From a checkpoint of a small mixture-of-experts model trained on Wikipedia.
Size: 12 layers, vocabulary 8192.
Experts: 128 experts in each of 8 layers, 80 SwiGLU neurons an expert, a softmax router.
Training: a variant of Muon for the experts, 524M tokens, 3994 steps.
Below are experts of layer 6 (counted from 0) of a mixture-of-experts language model. Rows are named router (the router's row for the expert) and show model dimensions 0-191. Each number is 128 + 32 x the weight over its row's rms, rounded and kept within 0 to 255. Numbers have three digits each.
After each expert's rows: a language model's description of what the expert responds to. This comes from a sample of Wikipedia text that the model never trained on.

# expert 10
router:146150161096146126220088143129107106177138123069097137113068129109114148104093111130186080121171123174135172177110149108084124123142062111127112123140106148166152154085149179106134084157134151112104141123120094134121112204111126110092067134131089156085167167132134150174138171161185085141073141083127126118097121149109128111078135163153173198185155135133132126174151136186121127073143127108177117166116081152176121152151150112105099130124148113073119121133104121126176126111149119120150159114126138044166123176130095127104087158145188078099068193177071085138109103151090155057
It responds to: Single vowel or short vowel-ending fragments inside foreign names and broken-up words, such as the a in oath, Rua, Wii, plus some digits and braces.

# expert 33
router:121152166102130114175174089202110123155129116149106091118105105089129149117149139210152198098147172143158102121112154110161064127122075086105101133152124063088161072120150095134130145122128135160125075101064162172127110085161155101127099175074102081101075149126136090165138108128128129064094148175120101199127114162148130159124101047089142128115136196145138145200081095122124148108094089117118151120103090162165156176101067122197180090145128132074101089123126144112132114117133165152129178165147114097158110107081125099144153125132130116147109084138177158156118061119090076123
It responds to: Second syllable pieces inside words after one or two letters, especially cre in screen, also per in Operators, lot in pilot.

# expert 0
router:129146102141140111143073153118099079117171129137083105103108120134076151149134131154139149155135104067117121123175133131107154160131135126158146145158167122136142101152098133114055134151113167037095138134162098146140136098104162092136146128055165150177089095050155078135095160130122176076138101222125163123122099161157099088098171192177059125152112132156191119115139178141073128150185117104051098170151143182120127113104135139148167096087103136170163131100127145179132119139167124111157121181086169135124100131115135153132124132099087156110077164156107120101090180075162135217
It responds to: Pipe separators between cells in wiki tables, plus line breaks and sentence-final periods closing a clause, as in swallow | Cecropis.

# expert 20
router:126083127099110098087122154101150104117170124168117172124080113150113165146071128098101108162134116136142090154146071117107109103136104116079074163100162154076124120140140142126129175101100104158098123098173094139155151155067110126130143108107112084162097116145131083129083151135157144113072057134153171130103139112161105177123109154154084115180130212154176182095125144078110143135159108152111073156163134112133045112059149102035099102157151166148112120114184168158121095167158093099153151120090121189128073100174072089037111118096076150096158149112120140127101128165136093099
It responds to: Pipe separators between table cells in election, sports schedule and results tables, plus colons and semicolons before values.

# expert 40
router:124131105089134114153105094145120113088110087153161153157149120160132119162149161120114089128092144105135106123107095138143100100101166121145114137118176075203072076103109117085129122168163138128126073165115167080134156116100189128200162119130149143096102131117089104146088094107132104155063150178129129132162086143134174103117130078144075127084153187132121169159128161169108115090125113137168108152129141146125135174152106121162147093174112020135105245130111186119110074133091130091109129169123136134050147141112079077080137170122099170173171116127183132170199160103113140105
It responds to: First digit of a number, mostly 1 or 2, starting years, counts, table values and formulas, e.g. 1900, 2025, 24 mg.

# expert 14
router:159109133124092094116153132189177159184101182115122119150142107107120144173132120110114164191128127160152138132137161132101101113131169115128124134087102066107100172122110095152186098132176117169130154088116105162106132184164155170134117147077180129108183110147131123115123103049170072070140106122192116119147160146075129139151134137081100147133160139114146094106088107066101125101049084086138127156188097171159139136038119168126117090156100122104170112124128096120075106124054165109119130106174146104104111100106178095137105121150102133184165151099077202116051096110079124118
It responds to: Word-final suffix pieces completing nouns, such as -or in thorax, odor, terrorist, and -ion, -ity, -ary; also percent signs after figures.

# expert 18
router:104094144106067094127123141158130152119106132096115119137134175137139102157079155084134170183141185099153114125109157088134085122117108103113137194153088108154120112115190150146097113100140114158109124101093098133108119136150091150123098152115067169110148132149120117137139124083100079136115155132171099150112197154025133130112194131082163146087125151111144113125144148060062137182115131095147105142156128170101104121157122089088032145188149146139069082092168102088082136074087128071142119171131095143137115078115172060195133157081186109188168102136098124102108098112113094106
It responds to: Inner and final fragments of longer or foreign words, like et in theoretical, ry in burglary, ev in Bolshevik.

# expert 62
router:107098167105145079150100139102087142115077065165148134163116139169174162086105184168115137143123120159137175109113091104197100097124114172167109140071065182129115146165120159162127157188179153145151125133174114069121096110123150169096158133099172162139129154124090151140131135151095127135164129106100160177120162105083198161116101092180092120105160169095110185093185113169147126099089121107126172128080113148111131154159107130077096174126136153117155093184080080118154108121135087139164104120096107158149102183184113111192061080114142111087157079115078160097180159116111086122
It responds to: Hyphens and en dashes joining compounds and number ranges in sports text, such as first-team, last-minute, 3–2, 2019–20.

# expert 60
router:134090145162107094157150156113167118176116147079164122138127117150145158182080126147094075126137183104137160113087201085111142098109029123169135226101137060066145163153144165153173126125117101133120145123097100131155109171138117153146118145126171093103067130158079119107114089071083088135082208079154126095142169167121148093091197116100114184121123163098137091150099105127098138132073195127113172155103108153090128163179135092106078140173098133101132164094130078127126140122109143104162140173120148175103120126084157098156126130115133144172137146124104086087115101156156070115
It responds to: Word pieces ending in a or another vowel, often in names and feminine forms, such as ia, na, ni in cannibalism, Lithuania.

# expert 1
router:076149094099110184154099158119196123128193147157151120087087160198071157098137151143134141154126070133104092162159105124102133115180089102126135139132136145179130102192132151125109139114114143094087135188184053133079091106099119098107062113097163109130128106053111110143121127080163118131131060185124152120092116102162151099129077165177089115145072159139181109140124185156107151152166113142080103149109140139147097109045116123115107141172117150163172154106166159162168148137170089140194099180092169073120160105099100130103155114133107089075068138111112165123116149115142125128
It responds to: Pipe separators in tables and results lists, mostly after a number or score, such as 13–7 |, also dates like June.

# expert 28
router:132104126138151120118084093144097104109108119164178204113174168131111103122125143148177101065133125169164098141126143143141157122160133159168070134087119134162152081154126088117129114064135137096149143133189106034152115085125124088132122113114121124151172119091125076150163183091152130200119130143194144107118111069087202095134114072155161088171128107124118146205153092166160146128168156118110168073134128102084152160113134158086076126158180126159159154060066063082117094131157151149148098197102151156108114140116101140127110133119119154128107129121194144160093158084189130122
It responds to: Spaces, line breaks and symbols after colons or equals in infobox fields, such as area codes, coordinates, degree and minute marks, UTC.

# expert 15
router:104171144143139088114102131100095127071104096171173196168183108144141117184117104100186171085082085200160156129138180151178080191088098147168142090155099095101083083127084115108093083095080151129109146129185123136166099088120113117132144102098137185149129094139144099201116132157123167111144080189174137167120136097105108142121095137154123165132059170138085126157152091134177067148123123158171143134129126142135141060135146096136147084089133142093171135081126156124114095092189142151128128158160144147101091128119110122050160163168122140132150187142091086167098091146119097126
It responds to: Newline tokens, mostly ending rows of wiki tables (scores, election results, squads), also ending list items and paragraphs.

# expert 5
router:122181143122155140159074170154097119087155122092074083089158131124115148167091100189108135147158157151134101131133091081137145093090154041158146113125095173153147162144129121078134152063142144158132158178173150116122110081123108104132180175096140162150062109104128124145121101164133117171145145147156156118163130109088153174139162105116115101171106143180059156125149172103175142136110176145134089138120156152113081150101087113131147161156146093170117151176080122151146166171187166058158147119087082221126097139078131118184126133078106091113087158089129110200155143086101157086
It responds to: Prepositions starting a sentence or clause, mostly In, also On, After, During, For; also lowercase in before places and in- word starts like infant.

# expert 37
router:082136119123164122138072161159180085182136163154157134122091086077167145163141158104091108159098109147104127107146133112113094123132090150101121102093166183168118156134097165109105104187145111079097092134161132144169133139111143152138078114155054114164141099092084053088141175088093107112144097188060145099127126137143075120112151172130103136144151147139153165115150179126162095126125129141148112126106166123102176108084117122099155148148185129167067107112166160149090095092115117142162095121096163118014085148120150102054095170136156124103097213125132123073092180104185112124
It responds to: Latin and scientific word endings like -ium, -ia, -aceae, -ensis, plus commas, and, and opening parentheses in lists and name entries.

# expert 45
router:142087137172075191101129130115139160150098125131097098145138126116108135081145116083145103155128122082082130157143120202145117134171105182166146104082108146126065114091139128126112117145089109141164079189129116081155129111134132147152153166162157126168071142171152169110146151153157159124122079157170108136163137137111144108178114102175100125157157193055127104114033087121196076106160144156165103095110148114147097109119148160153138137088135061108135120117115177101162176099137065162154087107164118132027075098153104114069116121127104152160206145160123159110094161156091110167
It responds to: The word the, plus this, its, his, their, right after prepositions like of, in, to, such as area of the town.

# expert 63
router:086146093142154173116121120171166149124122151168117151115089121143155163175116156103120150146111086091067099140123074118140112157146129124104129111146162198113142136159117128098121132168127145074111090147150100159144124083064114133177100080131042142106152078068087099101128181106128170079118073169063096120140066132153109137144097160160067164141126124135156182111105195111175131147136131140135123127126129110132169130022128146048176145171156139160108126110209205124131095139147088119159108089074179145076103130138162122098099152122103150064108139109137141110108143148178098144
It responds to: Separators after a name or noun phrase, such as table pipes, commas, opening parentheses and periods, like Vince Hepburn | KO, Álamos, Sonora.

# expert 21
router:117134156093106102120093073154162112128143086143181135136163119108104121161078203143134097086040163106154117116121116134115132134104156143115106135092141105147108096123140105148139112101158093108115095131138136052142119115129205145187183139133124128062085107112067058106117146124163110100111165148116113091139116176071172101123109049120114114115132192132115166133068106175123146134093154180176142111142177136127128154143083167101080105142129044164108207136107130163135050147144141088131127120124168152094177136112103132093098138130081149184193128081195180130150127145123084125
It responds to: The leading digit of a number after a space or bracket, such as ages, dates, coordinates and scores, like 3 in 35, 1 in 15 March.

# expert 50
router:104067174093158114152151119109081151097164081130162237123136117128114124112136201135111094055126152127174175137145072117159144134117104189164108066123160165153142102154115134151116121141133097182168094157145078060152071109150151115154106158115132164157181088110128083111190171121153127169132099147132119139112141087116170154183121059174143081097133106144102152111119091153146131111103113126118095086109122079106157134144129173121128136178159151116153149174085114118139069129167141137131076167149063148061126139153085103094133160093118135118174129143141120201130096086201121095
It responds to: Opening parentheses before metric conversions, as in 6 ft 2 in (1.88 m), plus spaces before numbers and in coordinates.

# expert 59
router:110091149146151122099109139133105159120157145163191217198143076158166115133085138166123119115089141165124072134141101129155193163123088160151175072147146065134124125097077100086136136129092132109087108148159078121199134070141177167121152115096127178111165129129117080188146120141134139142136058126174133097135136104074103111116095036178113138140092193111094161150130144124212132117179093144158097133086131130139116078121103099106129084074161068149103119089131168129130072125105142067166118088111118157133124109148111145149135151111155173095153146158148106137120172089124090177
It responds to: Wiki heading markers == and === opening sections such as Plot, Cast, Discography, plus blank line breaks before headings.

# expert 41
router:136138091095119150145205131125163142082105145161157141135171136162105076150145147103113131119113145128141120104169164092157150133127189134104133118138095084066091154110091088205098114130132078146158107089071110136095145136119097094128189195112113073122209103092159142154145072149110113136103175115153135122094173066104133145110148092103111123125108106148199111133119126127117125052142097125193175140161104114247077147097174185143163152120173176118119139106167157133131142111099160177150119123172143117156096094088141100138120080130120122201117075130079128154100138156173138161
It responds to: Word endings such as -ator, -ist, -ion, -ism, plus education and arts words like Education, Music, Director, mostly in academic and institutional names.

# expert 49
router:135140121106106157130098092160177125137098107099128160113160154129125143190110148177118092097087175107137129167104084129147120145123140117138167145141122092150045097142095054124119111111146150132152061183173150054158131107138125195166140117133148170094109121118044154137101130102124096113126133145153123129136113133090158142115093014106089117095103175149103192104046159160151142128089105169127109151123151153144118099138136179099117097132152034172126177181117098156098086140188122063161142113116141102065163149102084111060095143126099112134157097116125164121164131164166132161
It responds to: Single digits inside years and dates, especially the 9 or 0 after the first digit, such as 1-9-84, 2-0-12, 1912.

# expert 32
router:117152151158146169175117148184121159138102128127096143068129078167170130054126124134141117129154152139132087100079184150131106136161096077143128177130116073154105111146215152151163155125092069131160088098157133144120137173105088152106119149120051144103053156153082122162166101109116101140052182115133130143152176181107168106063138092090153156098161131138118143140161131119102136172110166092125153141128165165144143108127115096085100147116123130133174078113147075097082175150118139146124160108128138201131113059154130125098141108119146135050054105178133107118094084093116124050
It responds to: Short vowel-ending syllables inside names, often Arabic, Japanese or Slavic, such as Hus-ni, U-ni-versity, Bi-lo-xi, And-ra-de.

# expert 54
router:121096124133077177104184105135192112057148124169165185133143152116170109114131143104101099090130092156106153173112054131137160109102110112127131149065161159088155158175078094084071142096120165140109077140137152079090135138127159125143069127127127134165097081104157121068158130112146141157135095141106129134166102134139113196170114172078078175188109160122098108070102177107149126137212128084144108141162186154148115086081111142119148090137133103167123133127175127154139106084154111064117089117103161167167105091172105121134110101097096112083143146041066122099103136113084128097
It responds to: Prepositions after passive or other verbs, mostly by, with, from, at, as in recruited by, described by, traded by.

# expert 9
router:152160147153130137114189110169111091111125103130105087116153161134168094128106183143125170100132172117120160090143196160155170080181152155133111114097164059072112131092146121187129100075098117155072137131088144145125123146127085110136116140118167082146108088154129088134154109187106060111125098119098138087105129140130169170111092049120140044176081157125181136130089097146112120130087141179090168124157091096146167124129037143180150145116112168112152077165131125137114152080116131167107182171129097168162147102065122112106186174143089112169108116158123104142136115106190185110
It responds to: Middle subword fragments of longer words, often before suffixes like -ed, -ing, such as vert in advertisement, ud in intruders, grad in gradients.

# expert 29
router:102112104167106179090138126104130149173082124141111083149148136141123159112159109094141101145109133088090152175166153166159114124138122145158155146115129153128034087125165146072114126108092099146166102176141114065139120110116100172150162170182151132134088105161147157107166158156152146114131080147142109149132140129085129109169114125143070144144173175090107107109022095125194102124177191122144117065123135126135099074115152163149101139099180081087130112121097165137158156091156056155171047085115130139042091109153103116067104134096117129154207139180144131123115147171103102143
It responds to: Determiners after a preposition, chiefly the, also his, its, her, their; e.g. into the, until the end, of the mouth.

# expert 46
router:104098091196081093154134112053142100093122105075166139155165111120167093148130141080134114174074139133138151110079090144107162160155067176157103089138111124107128136096090087088120155129095156113089168155110150124104083155185146112134118123134134123145096125133119207128147090156152088136137131117134133135101114094109115100200130103101079113103144103046132099089120122122186063129194162103093128115118142099117124126141172152133153087122091111127133127149135131142161122146211079109099111160171153153125177109176130181138107065103097135228150159088223134135162134155152064129
It responds to: Object pronouns and past participles or verbs following a verb or auxiliary, such as making it, served, found, held, him, them.

# expert 30
router:154140126167082150083189149138166117111119125189139137161146179090143101105114142113105107136122107144126161143125048159122168139119128140119135089089124174166116171183108104104120124079095144162107106169131159151166099187130122107162166063173110183115101101105167165108146127181143157175096121128127104137116125087127142175136140156145089182111089117101092120077097139177190117167163099093117137115154161078183077106044081104134114122139086070140110175084138129123118105170188119053091138109087125165142091121186097151112127160163105055108189153093098120160107164067101132142
It responds to: The prepositions of and to after nouns or verbs, as in Location of, inhabitants of, sentenced to, elections to.

# expert 6
router:088105165175132130112099126148192087083093110081103113180052164114182085186156113119130143096118151172118179096148102155099091110148126122112145134141159185122101180136130158156093139127134111115110150078096085157119083185121116097086123054137164159146171125081164127190103156110121107091076131075134129067132124171097066134106184158126122155095118088100147154179055146121115078149138148144115127063096111166113163077116149132107125119112161135137123127117164128103148184109094151086118111115150078123109114116067122081140098104141190072168180137178158171153081129172162090141
It responds to: Plural and verb endings split off a word stem, mostly s but also es, ies, ities, ations, as in pronoun-s, league-s.